From a checkpoint of a small mixture-of-experts model trained on Wikipedia: 59.5M parameters, 3 picks a token.
Below are experts of layer 5 (counted from 0) of a mixture-of-experts language model. Rows are named up (a neuron's input weights, with its number), down (a neuron's output weights, with its number) and show model dimensions 0-159. Each number is 500 + 50 x the weight over its row's rms, rounded and kept within 0 to 999. Numbers have three digits each.
Before each expert's rows: a language model's description of what the expert responds to. This comes from a sample of Wikipedia text that the model never trained on.

# expert 45
What it handles: By, with and as after past participles, naming a creator or means, as in designed by, directed by, led by, with the.
up0:495482637553502519516447485534511557513470465519476484440576555584530534495479502481474510558450504426513578460526422602544430596418505490529495490550461555508424530445425555536506491382549539568491526518512472483488445474408509578525447391491452502539440485468564443530500543567461580479495485548428516511517542473543540489453512484593433474467533464485532362576407423576443449510463545502558536492533572615560448536501452448460439505470514571590494487546486489503566552527414541
down0:574521450559466492514493523515504446466507474512470439476491496511512531465521437523568391460550446579522488484538559619363528542501549554523384484523558527486583588516446537500394564444462459480469501574477504469506501548552522437462449552399477486567522567424419453584507450548461554518519546469544439551517541598428427467418425496464493476465595515527641504556506538476406521529501456507510549492556561451409504531443477395471513569557506478461469499491439479467516452482536536
up1:437501457477507510473550542532542400429532546518502542386418464597591537485535535481482453508505527479464508509492478476499497563547593535445536618559482482605528466473552472556474412513422411595624544596540417578472521515542516529531507533456367454497456481490464489474462539470488476528448457471429468512473403490447465386456530478532500521428463435428500542470540490480468574468523528421546540514505525473503576434374537487547560528508543523442489513453576443538493468456443558
down1:513478479481509615587447467540455480559447492561506509519501488493509524406575360445564530499530526515574580536476439511442500461483506474489494596398567524463521513517365476514470549504475508433433503509574522469497518515471500466563432557595587470406536542462497360448549507446492560432539479543561510563542456461524499531413511413568552523456487417509494519559555514440439507470506512475488541412553468537550429582422481520495562463485501465502443531624517436480431533449477473
up2:467469548509467556542546514452497571495483419534482587472521483525505485537412471508475542501589549439568454453536451455492455480540529472588466469533481555463494471440513486414484474574618519543525494397431518502420464495599555489497455542504448478427586485528507502561485629476427549521592540561578464452529494527580505484502521527491458470370481476520503427557602456491493492433585562549426490514510526471550501579531444450490605510565517510467489523676480506459491541557447448
down2:484472493418455458545499548454483402437444514496570419506505502460511463465511548447469391446483537506471543487460508412437468464537535537500530414504565410566484555536480438469416578450472484517386618500565443568548456529477490450459532480518535419551458538435552511562510522559415516628393441513437506475539532531542487511517544489571479576484507396545393457540469506493546489502448494480476566401557503516458594387480465540495524500453477457503474381448551502530538476553511490
up3:504473478509548533488500496450565525603479523430426445410463538384516551445596509513430458591438598518521548489510629575541531488520543504523492470505445516495579551418452521583531444459516493489527442505494515478421506431533534484525445433559527522538460464456367437616542535563534461492557483417532536497475655531505442464557506418523482500496559510495423445493486527557488469566557471540449525532523513546496427481475544531502408496422539521466549566611540532462513441451487482
down3:485474540444454476416547488546454439497523533502536400605502548540524512490562486511520468435493550545463469464544485541476524502449429465454584533613414512577500518433534492457556456464471517558539464522447546506464549553456618520515538486532428443471504467493519591541446520452518455497480428499515493504574406493515489592562441504521549568497537523561453566555526515552520448506553524407573458556500540511512512337453536474495575497570573482383531484422579481515450509602614574
up4:565462486496458429468480466594581539561540430529475561525537493463511494536427505435397478540588544455564446435448482455492574570481516423494418554524408468485535411569528495500501557503571534522515459458536488453540441569532531533432515537467550577458537416498588512514456439405511479498512397478461536509470449479569426555500429527463514445536466483383437602523441506501479556461483475520413535450515526423552488541566438501490441486351548490527506361458497505543506481497492500
down4:534398567508482483463509611513476468504418487463498592425438538502516498525527504317545440482421491498493484516399581462451501465475456555478526489443520582509519501513483505451521535480533540571538491508527517467395492467485458477536449484417408416611528488467401485557430508434451502459446527534517496413517493521481574398439453504476554455604508500593501472437500509577560525604457555467495555499540536523525580551443527492482518486496570550536595491555410484541517445578487503
up5:499546474524587531482540449419541488424422509448540497489472492478485500510454545453495499483515405464525469489527501416564493566511427502446476570330500499483486554547575587561499513493517488458540583564602491427538531431451501543535519563515483495524515477417588472536534566598527423480481444573324484438545538614495448442521536564597503563466471444486502515383494462481456561475471425526540448500441552541525555501542469570513495488591520458543575448515548486491497485507478514
down5:504531474535527522453552551455525479482566437537487498503455562448485514536448583458535560625551508585576486476620523431438601521545459529500440474545541513563448500448423485484509532553464568499480505433461569474501505479530516428528450499559456461541428478535524495366517497457528500538518519433512557450507463421566556528514407575543497509578365479527463537513498519423433512518533392538405496444433534556500508515490491552589440623420544543549498542471517486496618478438449491
up6:547586524511499495526544410567499556486556678509549491571482564552398560539456565551582460468506516456541546496479514494443582468516433567554492513565391465568487639455577429516426479501530505494491521599450523428472584563543462484535572460529554476456528493506500551615503508553507442417489394465534514507466574519559515506487459420496483522427459501560482508388482514472533437516543530497526465479572583526481438461524485515490481514551452562489523528462583460460512444479529550
down6:526435496481474562575542503464562468477474552472512495447517461451595453534431420472408556452519497596435513614444496494526486546471422581464502460509496491625484539550499547527552463482513500531433524432434543554547480457488504481501475405417377527557501558492488531497524424490531561467515473539413492518503386544544436508579513588482547551470479515561448402573487492586511423534460481478467465508458542457440502495474506600480459463584559421530538564484538578434447472449598568
up7:449453419511537612505536521492503439467533506525490476474523515368585555496541540518509456496479486437554507594453382572426507544561520520555420539535499457525505501417488493433453454550549479518498547443478489542524542491492479576492573386503588528560502462540504560483610448553475457543457495523515466490550493455473461475560560398488436512537561563420536500485433384533477437436479464480489349471528481454520450527578559498401506527491516484467648478463471471459541471467508426
down7:586419461396424608534542496537529602484430552512487509483453512473424439512550526418526536521506505487454420490515434557540522418430531495443521515546526448415445530535515468505451552543471442567575568541455470450611488492466515523517460557489507364466549511488549440416603516434487517466505514555517542558546494461543553622558503493577532452457505540548426505479578471482499492477550430464457432493435479512456520508408544451538599434518406481433499528429487433453497569508515530
up8:473518694550477579435549498541515491393453457451534526549546426490528532432484525555458496462529488471459493513492453556514438513461490482554484560480429536510533519467468438502484477520506485512505518493454543500494511492525467597451491530561491543508549359510566492603457494508546524477639479456537545599461436654501501578486482489568532493519532494504458517523491541511424537535494470481537475476391509406518482511466565554506549545444559430472480599442458452450501529620557620
down8:424502413542488491571518410541506547543529535544385471474522485553513492538575498405495495450448635509560451531462547402501569534512516424453525466539465495460503494433432562442490560499457490518621570544481475503470475534457530461522442560537482513603514574465452487473597482515490480511463470500524481393576522475540502404603513522393421516496448587438450452493419555470457581514605545547539502482481597559506430503544485427473535525551514468505455531511491555571518445528550438
up9:419519494485462510584412557491473444470426514539501411479469430463475544476488442485574516437443535496539563495530531540471446481473491495539417451592448549490503531397504462476441442560434512459473457568511472389451459520577398467449543402513454494542491488465528468569469529535441539610551483402440523604502415458426485471505497546475430450542461580611455358487507531480459517566457442483524418529504466552508438468508527540520483572486439533501499430579471417448491448512492547
down9:496505553449572496531496483476438642481542503574574496557456574477500451577497487451540532483505537455509436477458402550418443598531454442506425473483471452585484412478541483512443456512516432473573460465523582419534474460501475519497450524494492523469507614544455586493583444497481422513507456501462569452484399528606636453556449541496584589475486567479502480509581511530530488580582500560494439553513487492499423551481477541519496499493610435430457488521510508581447424518513527
up10:415506538471601516451445429589459464535506485506497512464422509510582529472445490604514531499508482503540508487455562537493576529446459517448523545419541471459576509470520443534431438533495554574539480472602570528433569472532519472582546549464478507486447579580446533538543509490458506589464457538495455438550528452651472425509417553547451440443505514516469502365473571491454445491504462516524501478422458547472456502458420425422503546440538509444549434437532532566603501447457584
down10:561490525507519477473376552542465457600493474513479478503540358582425399571523503498596535427498522497468545535518541488498496499517387444502577437526473488477524521452469510519557469532495519497524471548488405556553430520500483462558514566513456525531466453485534516546570438541586603502399517531505585476383459497600486550524490524440540454459520484468453511394503427471476515534442410483466526592448528495420503464440551562497539563443437473462467550508392378475529489523555517
up11:445527599519519529493523504577558527573509443544493511493406397432470460528503534480541436560586570564497478501508424409495608448513521528407564473544541405472483519542484520496488519463523508460545498570413532495548481574535480496510461399457457396496495449459501555451476400532549431498516401507451500439449481533515467516426441529414574437503533536452545405513555406493566486495542499450474614440488502446525508447438460583523485561476509466461445569554455450546384524555537484
down11:440492472465551481452521371532514437560491549546411443501478579493491517470563600412510426500498502474512540457432535482417550522509527532499490517395530498459430497481443582481488475395499485544413463505508459449565478520467495401536542477449502435555575505461498613565555500504577535529427598537503506437501567438427529415494557507440508498548474484487617509497471576484554398579502594527445450459495569484449549436547513437480482515472497559585477499459498543462592561514477415
up12:517513511566456549506542489454477462415509532558422468527495486446482450542447449464556490472481573534449489487429554496531573528437492447470586502489478444426577454446495527457484387562536463524492499435552496459527427479465538565471358396599437525452436496391489519524452467454475534427555441590506516469454499513385563513468485540480562512542523384697470476519494496484457483448490469555472528523477466569452459512524401414461513522489480526444528565510473565460551554510490462
down12:552511545529467467466414541499539490518448414464558490416562499486506498512432452553519423430595524503571561521566555530511478512592523508456493589462414567576494456502520438548473450413560528485464528586376541521556533528508493396517578501522534429492595469455534456578480519601507393508500543450487520486580515466608529525470535470515505501445391435477509553510491498503480509418496464462500516486573516474492489510438427475608526505477467522411429419501537613514496442572474579
up13:555496458459540532544496525488537535506488448429492550417500502434524456466532527495437496491460526502446439500378473480459463564545481558479418494512505659467504570511563534539517509566464444549560489455487498531487420453545455486513416465451503377467472591447482533511416445552460448497549474411524511360587479537550568475499469505465516441569529511553546494481495529406531475377487581510468559591391473560566471479512533437554518465522524466470572497517541544624442493547431476
down13:461614456470482478421489569544423521488572486452475425512486485485533399478501490547533560481608448459466477468514562545458480426477536476538546431500427489536549507547380500589549520409507487406554420521478537472478500559445590484509503611501545530486439435590521481520498462524567494489469522542523415554466536474443429482533507399497454507541485534534488488475525560629563634466487473517623494557533530447513483459406460511519491588469527434542482477434413470503551557447524488
up14:530422550525574535573501411479488552541614451423456603452484486557581525496603531530498408578503449504484511506541460489481470554554609541469481502526492485503499509410493535451419451491488481543444649441419518436482496503492573511531572521455464380500466418508505416480472591494578484509629449539478520432457528456451529516426521514517576495505441434507545520526602492574476489464516499516484524419487451414536537561538455509487588529493419554552488550506483471465483535512514576
down14:538563492468448455393516577529525483510454506535501466494427564503519498432485489445555516484564498496491536535577533400470494425466453514493504542426461468462553506429532427506425606529481461472571407515591481472547526471546515440522422532497520518541510512514458499516491461500533460538456519482479515559526394527577421470494495480372496372601519461470419425510468445461568454533489409477505515528504543541413455403465481504554429547443511384419592511496427570504508464454426387
up15:474418532584520483429531484495579553533441440544431503493550487541512549529496643504553500497507423513506529375469451470512450488542437517450448483461478525473491501527539448521370457509445506509514445443600547583499509458480573445493486551482493531496479483518526473471478454467509457591430543530450406624487557441469524515498528466489547492435570551459616547481469443403677479474533498480531548438507422482590489511444448530458565516478423413479459506472457483522432526406494488
down15:601418418475493519460483573505503474506533537470484457549583574496497435496500563477547554454523555532530409441539546516504491422451445444424489564569544520574495451463538464506571503471542546590445500504469557421492462497507497431473448484608565538457426498457503512494381487514535554476581455524651478510450405576486525527487459492529483457493422478548506499493508449536425494506453534555567504535533486491472504615616458450540516467487475578545484623454501392521432572536427523
up16:469425537518471558506499390527618483500583530553477534457457464470450507458523530571532457418616503523399426418475395515578557488534523444432478479516535507532460538382421477538622497555517482556519464513561480530526414497532556500403492437526568548463472551517586526410506496502493516546509466431535500462498488492470576532515473488510537470551620518428459505559592568528431453505454465529545470483463489546509546523492569552525517531447488525500586473375477430493533517558445591
down16:489444528455458443452375523456467573531443466529552497466595525532477505513491441548482501577358446457401503552530479440529509380492514479498478511525525453523551519518671428465360426509473458438537555454545520473444550434426552449467513548504502450549486511462473594486554475464538551538472451505629504528459524530487459523554565556541476551502525556518550521509392420477503484540529571546499538517566525497524448510446520522475491518417456430486488482570523585506451476396486541
up17:542481463585525585481389497389477482602470556441503498463431439577456571521476515495534501486527535474484450410527530529492567393519521555458447472450449496420539468543510493469513480583515477553460514504493546403584437445451541471613523512591407422552486435403515476535474524473495514506486490529470492484537500501480549555439572549563462421458557443483471491540436490476500524480432382373490500487469376467513513498543499540560567496515471477454449502474455511525457421492605394
down17:431530469478502474463456504523456417446448421432526551455471505552468491514447507597483568429462596505480586559516540453471544445484460554488410492479488506533547568518467412529482538507524550398521518472592502482551531550482550541513438434589461397431541524563536479564476571445465525381450509512544472542507472409412396620511456524437471478496494505550539488428564517483533501541515554451433464457429521506471580524628473533441506560623511477515466560454530516500428507562544485
up18:417401478452597559468463495609504525448582559521441434533498514599589507465382475538503418477561476525459454526506579493543520444578563464572538522528502566566514483537545440438545588546587483466566511516449483454425460523573550405578561528458478454481505561437560476410435515572514534449522493509440473499422457476504474538463441527518454475473464589416480501450520465566510523442497455540433420526574385499453463513472558505539455528511480547515487498542513494514458482539392548
down18:551545512412481575512443561447452438470542450571517478532493529506486459567528492457506454528453569514526433625549477432546464449594503510442622518517533494488581460543473552497432443538521445440484582394525548584530467511521462476469512483459429509534529505518495485530485552366497475558464503545642563415496498487549473463480502546525477485537451562528443552444563526443413524507507421590496455417449526582467383548551474484531413524520410483410517505460534515533499513570465440
up19:505440498404540574443501425451485447560494542508434593422482578550558497433475576468548451487588481555462461504571426369526460457566561527451502548540594548532514425471558463529482491487531436509590521482469407504504500512566549488499488485393479496493497612493514539466436504582538418476438487499551458458426465407517493487450562488490575526422556512472483635464548475493454520457518499525520514499509408524573515526467462546439523423509540490516470532584521460579486419438502601
down19:471443470457494529549549564610480548548493442507521525487610504471528483563546505443475404542410510502484544542502538565540474591573543492539485501463594458648459455500558509474429562481477521433457486491492491542537483522515567492411605548469493533558541503525491445605512487449541553513480473415549566517570525485621551468559497503514453457508504516462531518489514533461617433469435456445575468413557573582441456509428496538589468481485478535453483494481535513408590515620517472
up20:529559451520590462479621414500491464470541412523471506438436505490491553531529490462541498453466452531547562554542516516455542523593452489530598614574539522512513484639448535545504481477399534561481487524469480486471457563550419432494454462530505548415562415446576440503557595444445492509513509566439507455456472432571561495540514558531505544538495463490433510540383451509521533454496596516509487506502559474474524471515544539480605456469415505508485467399604482466564503545584434
down20:577460474540473450466536457437457474531461475548424484501474523449465506575442534569518505496494434495542580544516466578480507541495466505539479511584495491436533555541535510446419542600521448523427479457508466519431427532441489425497488563525399469504526379412443505481508581517575529438448477398523488553523572527570496517453478507587602523490513524540473455600522482510571549404456566634426423532517512500484517507401477375582482561450539482477452503466535401444518459511549504
up21:612489466484562554524505435566579529472590464496559412590474454453600604520501528502546544441429464533540500542515556455531544486458509473501556598468598516464514423541517538507497517492546532503460496454500481510537446566502497509509469583480470474494597548512402566426478586519533522480454522440424476377553460519438528558539442480422486407500514449463447463491426493422402529593533434528423504558458423600541516490502523493476574517573499525565461445531450521446465486578522446
down21:469499542481494408521526560639551485486569499589542619522476453486412584487518482439441558469607584533463434520457539603475443544480530501463429542443482533515485545518471489491408528426517423541458425519506474498466527496525493553485560500514531572455492470520484511504491490587506618605480509477576438480424438413557477493492580548532384429568555526508515434519443526542494424501470526547497461515452523543543584545562515462539524494562575453484524506431489495553459568436591551
up22:497493566568509503455495504549477506468500555551493436354571478550460429520483550437527458527443508483558587558453521407578519394493453518473495427534479466454471394483554553460606527555530467633439447526572535456529399509548415501437523568613514515512509559458472451607601494558474573508530504601500515475509524484448481484496435488459465533565502515486539498428481500527484502521424514463524503609501549502496484539539545416454515529484497503459450478537521456601468518614436448
down22:534578476403465532484408448521467528555535473443525547556524578520502519435560585465418564455479421490478565412446523554459475588484578419521545478427528541549528508559434501513444511498515512414572524440464407536420557480390554549529514466513505501576551522517503483511534513478555439505428505419446380426510482517606538519562606498471543490429581484498487515461419458513503536509562614519468523448605524490540543470549442546553488497551501500515476478533489421455404476518456453
up23:538537459431427470444515471477494450424456453479507586448537483566470552509587465475513495504512521627539492470511506520484463463525521482431467542503481567540484476572439515501538497506539487499483551512469406411583520471455422407466584476470535473489508452408455429516519525602584484485510478508574406498492415616551429430496557493464579461512498399539512521569496561518450559536358485522579553541515532475599503519493347447527498620565447502486482534506551458528503519535492544
down23:565427467646462619409477507487454489583523499455532536512522547569527483618525452596570462541520467456448474461459435453475439571512492482414524432487444487456487549515579548447465513479540489538553548561449502481590466492435554522424458450576486513514429550548469513528517455486459491564536423515516525524529531416422421460500430557450501501585461537498449541408517518511450434509608469448462463463507542534496454454603565615501562518485582569544488511561474482492519473484459438
up24:590541521496608507476617522501382553493498437471407485479462409472589528416392426466545420473595488497619488573514487558419497521537476547460434554475560501555422551480473534496489514452458528543524548457447499503450433488532399452455527590496498449494477504461523466526446526436426504534616480500517562493456479515507514502455607532502434589489432509511479505505427460524436520518404486503495488488534489554483533552524444507569563372480442510483548447551533519478530565437561469
down24:454511470469524463355513484484545450457500493513474507483458519482625460539589475521521490552442544501538423578532509475494433557552366504509624459556495478510454464473556609442535430517562512509558517514544446539505439474514504426498501513537441485529517500419435357496511480443427539524567493475484522507413449442478497483505508546539531573607494493504484488530419560534493504464527595578508429554454429511430453572494553478434419612463465537374477499550466496578501502470545488
up25:423395540521461503486527402441517499469471529441443471552489423526492432539510514457442517579447488394438566538475566516463554538541461461635501491576477466469394512486552525459497476545551449543493398536453636429489473503531466473536536411490484550542528417436433492480523546521513428465498513561479482497450508481494502437488519480486421470465480503522485500477448571471430592466520437426535528471509463426640567474506515402560432409568497484546424470431499512540475493493396556
down25:504525539562510543447422467491500426563586566641580507486485503418392479528502473557493434505546500555477478563456478541500468507519459566491553543471505435548566581431578566513456553458498427513461485532537498530447536529463538480590564483436423564536458597506493569537426514485470563489513456480474426461501451541540396481542498461427546536510392477478488469496487461525538493543462523546510454497498513567550514571456459622580595530558573517478587497576513452482519400390555464
up26:526535493497485544539535537529532440479526539439450509499526563533465585534539512396425550561473475471436490457488535549532483470417561455505515553524466505476474521547531398481419542597473457452470496447491482424453419511520466382465527414543456416476448554484506400495470474539483480482560491485449542471531565515462489464528515525450523478508396452418431564508510499447588534553467457454416511478520581461547503437504402495591371456531586476662548563482596517511501527550561569
down26:547488415535505479492444568569564544486612500553459467442438466491542509596505598535435453468578562565439588394502491482496460480493397474416521498485538492507425495501552515549551519458416569409512531458510427460594465622515567549478518476491431486539469559527446458481497578407475563480504475410482517522580549446568450473440461517528518493470516523507432539444479532561533577433516553516508474637498501468502542481472561488510474584463461489435433483467551503442544563543507404
up27:665476539508530534372507512546595552540543600503520462502543451482415575493512496483498446497391456453505475426616510512593523559465586462507522581414470598637461506509457519493429448448548479446565481536549496486509479573533410588532456451491455567503598541473526520504582460523446516522414526504474493508448541482558519474473443495532523491492510510491439530583599528524555588452488467504514521487497530508499459526405533541473561485509463499484524500408444495480510504410543572
down27:485469499557468541506467452450558499506485527505539582573434483532476458534526570507414577533550562422453498581459512469478511584485571531462519519517451528523433511517651518527532482525550502564489537526422434499497474574516496591534571534452441494488501399502550562534588443503512495542516456556531545466548578550446556538508533493523476576468504573461529422501501510630465492501481480501676486630483491429584499449504526489486461476572556541526452619472578464472434527461585536
up28:488551420509528482513529476539563532511541382495472493534431497506555544512397472550589474473609553619556468429540562486413509546465424491500421549451538545537530479509538534470529560515543464498551609559555526512538492482532539455443465547404440419531542521504397520575404499531485486500497499618482452483509519488579530551488441518530579529548549468479521576424501427520483456486475591498471487452503444517454562665536451575533517530546558604515556492554492564514533489470517536
down28:488538595548412514482466566365497479495540473486515553458582372465570450495528522446491476465487484501480422526485468396602480529514476492363563477467491450441440499481506473504559458425472541518523434450442494486464546523596532506465483466505462460516516516422458442452613514526559561520451521372407485510571416515465514443547481433489421456578488501513543610550484495518502519495532461493579447522469591504507468447570547552561529574492533521457477518510644456516540487525448479
up29:516456554573448528555547433484538459476508471558501435486563472587544546449478476490500383470526325593507512521499477449528565516502542545512432430532430542427498585500438555525532564481491582443567533500395535403464537521592494535533562501461595496514490505563566534512544516493512479501424445525488520454495571530501507489532495578486502487563472490489556452496564562474514426503467500467594516479424429542469448555480440539593537543480525521508594448447603489457545518425492361
down29:504385450397507550512481469544482488498431530512371451485451481512522475565644393517460585558517518474518492508506442484501569452480607407418461500440546476396451481550536537463562433453512550575495498484481470497539439444520478497503500499505445506466462419515547519444443433557547575517584531518536576487453447489443557502523531498510459520586509501505558522448456422516595529493544525510457488491504534482587438483403435490450530479504494515474516497522490555535388446531613355
up30:563501541449397545424483499474486446559475531515492556448542491546543537536426371553482537444466510488542546514586496446545458494446499568534470558587477497521650536549459464494459489511486478508501490542578474536544523429494545508496482539413451476420448503505574516556446550592430402543528516436435499400561525439506495488532542397421478434509520502510398520529551490562529513480519520445519530543519557473533590479518513425494585432560510574583455457572452380474454556579486476
down30:408481374482521595529463534477531544509460556497522465545538480483602524480518563481486568508497458562517520553426487371501533505448458479548494535487473512477534470564426498582577505495546514485500510486441528512468513437451469514589496450440477439543481556433551557513493482500460477456469480610457397438582461460672396396448497473538434419486528475438559548559487436521541502430495519542519512554437542473543500506548561448513465511494547557430524567528520412581529504466404416
up31:542523503539544508482592507415495505403485564545515495476516410429481551459423492553439514553492492494534494425433436481527537540416537466348503477411500533463466563464559509619522485544521483490524426629535445507448514469445565520475523538565509541503486572437521500464556491461548539480464472628473534589444489528504573443514386495491462565504547508516599474446574586503422474446437522472470504521426486508585495452511562479516553506382556435546499420512495474489455496468492410
down31:435526492590458514501499525532617484518458464485599557465541495513511522411466471492438587562432552494426515508506513554504489609531493467528488490471463556428434560511473552460511440493520492479502405551504463474507498466516467511628566483514498443509526492520471566368491570476433557495571464454573509513494501413488534549463520570584564580510554382509345501476508598481442551512554426456514520495513493571529565424496547582403475448498518442515492596522503545467530468544579555
up32:562507543510485468411535536451587441488556580540510503424485510463538560546500532600552491407493437467493502533539439533509468533541427478528479542575552536494473453463478437578450508502526547524588601475528556500480506520510509473574497520490454523494526649485497455514502526520519452525556476495514471514486434534490570471461420647425459555529453545532377494570451469509504413508378448419525516546578524506408535532409534490512458537523471426511417410487460500500449514591574604
down32:565479641473465504495453545454477489432527519514447532452515527469563403606564517524507540480488456538556493482545549492467359467470565454474504609505435398509565451491460503496486514496496556485500484474437523509524549453480482543571419525400481502463481440380569583444520513496506440492473440485527451595444472472496503495530442453508621491473528588520541578576489420543407544447562536535492561426475590574514497478557419460528415450454521462465462478505434470429505585482482522
up33:477537480514536500502509565549506531482415464461473508414449500550556528476510555487478501600532498508467461457538445568534471534346474529465541448583516502502518467492493491592458435571473527441493485426586463503483469507491463431436559556497472454535488577499467555546516394431449570470589455540425469519496510615517493439592403554505537527473532509471467587487546449563518493464549478534475506487390591604376475508435587553495478503575522533513425499468573446477504427611522537
down33:515490470567371508450519512482552538473509469514475562360496486571393508562532534501520479518458485560511592586521551482508550498560409464455494599472494396536496553514449542532556495437540477524578423528562504576521440544553501461507468530438496518494504416511420490494557553430479509537460441476445489493546541527513544508549570562514482498474443517452530546514447451458511594440491438434569451489514464479591513397519617466466452459451525517602554573484437462593496599414440490
up34:496496565606510543565463462470565349559391495462517534478469511473519500508548464519572438481510492488520510441564473403601583534476465564420511486398502470555512424507460381509474647511602478509420465534424507444442520524507449467564469470415456523422542581574538493508558511467504512550556474486528602464508469514529450509496520450484563431479550497572535474474505521511496599456451507553571439567644494501547444521427501423462480518453499499496476533494559471492508520524500519
down34:519380481496521497517501471596457580501471529574456454487489532553457572484437535510454566475548523542548480596447519506513473468540451554475487463526522570503446509497521554435446584579526477505537488539443485612570527597431535458517413469461464456455558467503556461438489540488419479454577579522492479465492521484533558579518438482442483511493480506414385629487425576453497537431502560457600487474463602403461554483475419480572621492476513535488575507524451444554541522492478435
up35:490493431572480464474444462603525398411484464510581433501482523518494571502432561473455500547486539488460512491447519486480366465523532589483501524416508515445524442507493568526423418639449470454574516529442520472495459532495486550549478520477517396520415510474549559462464522460472418548507350540627515512551530514603457465436561568484499527513587527494433473409446453476543401517477482538428535584428524499495559530542441490464536512521466471502429447460446562510518546490487495
down35:478436560484472505490507468541429518527436520547442354448474627511498488527439453480448523543427414500489527562372461438384524478481506438442443580550594458532453474537444447450531538490441557621447428453510471541492535428508433500424522531496486499493515444454509485439599475526541481516410491435545502458504521489483538408445481502445509463519488553509481624539526490393481490548507560477462523536548544499475513537543563533576468440440475485479542504499480575506530566423438615
up36:437546488516502533540462468421449495549482566568460428477477506568482552469541561602518521511585409511432377393478579462495493511494558486489484479442499530542494506453512486483560568506564437582510428355451478533504535489542504544589479467425545580531568489524513546486549508524490484427473536548535518444464514476432517520530479503566475582572540513523589612457533515432564458481440429445490482541482413518549463459607492486529430505602430412407525563554493507530512423500560530
down36:538477435550507409505503511502388579380523435444514531425479499538503514416650456541434639462525511472492572550481429495543494519418468485521492489495474393528469541534545407598541466531491522523489461492454516453466580516504529448546508462531503561485475422394461534467510461513426461506511532426520548495500437463514451391520581550474532433518493439485525460512440539566539509385566545539537462473514591577434440511498479579569481472487479466567460524402494543428509496505461540
up37:516481537450599465514462516541471470617488477460509527478543489517548533542511444513511546501518529442452438444492538533569509530556462606504431508530466518542489486547415504586490584438506532531476528425547522567384475452472540580450606457422467453439540559510569567539587511566505427535632507607460477582505493575519495579506518463454527530509480488592533486494486500493490515547481545522521548517438687480461485585478528486513626422516535475560484510470558542541474487465510582
down37:446389531435545601472410350469546488464446545500544494502514548523467523508480454577527589541480489453491592470477400454468437418553516490530520579435544469531472459521574475441550510498505478449584471491569514531575554523494506501490480573512461535520511514484483531438467524466481526509456579442576562509487542501504572439451456587400381561521511512546485495558521455503431547496458460490506578485512392446551470529571497478453521461634554579557521584543382515541540483482528521
up38:606556576526504571473537484512532523418507476537519552448535572491548523425468475456433488444536445482512497416489513445496491458512400639483484513554550466472594500491549471513516484406485369470484466494509510468419476493508603466539504419624502531433557534460589462532559541485455610529542500553540572514402426527498462404463526559452556527484510476405503527505533498492584537491542547507443611467502614528463418491457513520493523562509560540533553509584551542476513509462516565
down38:415552440505376465538502559465497459554518519493529475596463575498576465518501514454559518429486448583386453501408516432448481536555467475565553456418472510516457520640498483553527555522465517467480518586559545556534413538513440481528485520534600559565545662446433429517523504509584505461495447502527450449519516511499504523461415471471495420528430415530457512457524523559476466580529434500491484629555536529533452509535522573474491489470462400507520518583439494446471493524526506
up39:491438502560508452501476427471463519490556511460525523506523488553475544601395584386581484501475508430438378527417497473429589515448567465373518486528514524484409544430482463453577444477447470436531527497499418451533538636538552492433494471473507486537439527455504513531420572489511462554442556425482553438531487538454486553527509475476513544511545454531494510479574589464450437568472477502549504518577501466483612549593535485459534481515495484624551529366530551479480499473512502
down39:610436450503508516492460479398506437495507447440489485489533527570438472459370445498406550537422431576538507512482484641443518517489597565467486446428513472422575465550500517485431478451532456467508414540439492496509507504576554454497534499501416521506572440507478455433481520496438602523649451490521502468567599490488552490472572466594427471524510507527500539488473500474429480474449483497468505516465519479550554493443564483565401601554542423451523485435581456484452468551508523
up40:528515424454533487518417497541484521488446410486580496520543460479530458476538438464462582527537547538460547496471550449493550570576514417422425575472518500578554427441489451554515610463440505568537436476635551543473487439528478499544511574443548484470400514501533615443574567511495419538406511467508591501470481522410547519430514478460483493498511453432468536504528349537538499503446584514517454480494465461549427570467507499526452508486453467504551466583610558494498469516506596
down40:478511535448468418550582488536542528564547501648512529566478559524448478529511490516478577588526396541495536537577488447442577460551540432544469430364565485484572484426533481485501485556487567424416485589452554566527522550481540536456484477533505501452498581454463534462535569511479457478503450409590531435450507460522514442418584508526495550538500511481513484446614472436441471424523478556515498510493524509503555471546597505501500477462536479564453562545462584551427408417570477
up41:488459514389567450544478436563503434416552389539525373524547487487405486457503481563579518478432489478528535405491442481476569435450516552500561532483621443520513491584494499426443500557523528484543470424436583515495513528604531535434626545537471563478462529468508519531466545548525459475477540494465457483500534520610574573546432548500590467518528422448471458479498498501553520462565515488483485447610475494451438524468533350561539465540579490533537497474551519531465501470521477
down41:418559482641450436494599600574479502514534546474461444513506538436589501515488506464451531547569514520410473501443510568505487577452544474498554565503477477454454511493436500547533483440493479501532458554539561521472499581463475434552494458475517486638564476455386457468459487457519477438460538600535523526409520522540509547540514521522482574529394617549383495542494418578457483478559439482492478607472421537444451540460527534507476527519468488501493423455469465497623457490473563
up42:549477467518542521473552558471510541474502466443463479486529556545504527567561485527474578426473528402568486453544401591514475509487463603486494456515534518486474570473447453513494529518493479531479510469500520510498542386401435406464608499444446519431549438464558423435459563400483485529493564602492566444578561520553488440490471538517528515525527427513366465470472489517425591414441455488496584500575470446426545514519500490411528451467478486530451615462512530595463469428420518
down42:505347469437375507541421481560497474524433487447531518440511453465469530402493562540418451491485515484460471484400532417413567444501541477455549528503482427462470415407516591444499546499501506511519487473476486533461532511487553500433459503531484454493416512547430479465530499471440533555533558418528430481517480418478477473464490452453564523437469559605554559571469532566531486450484566570545542489464542465446485537446480478512517582556460490487612367402428472450425533548542485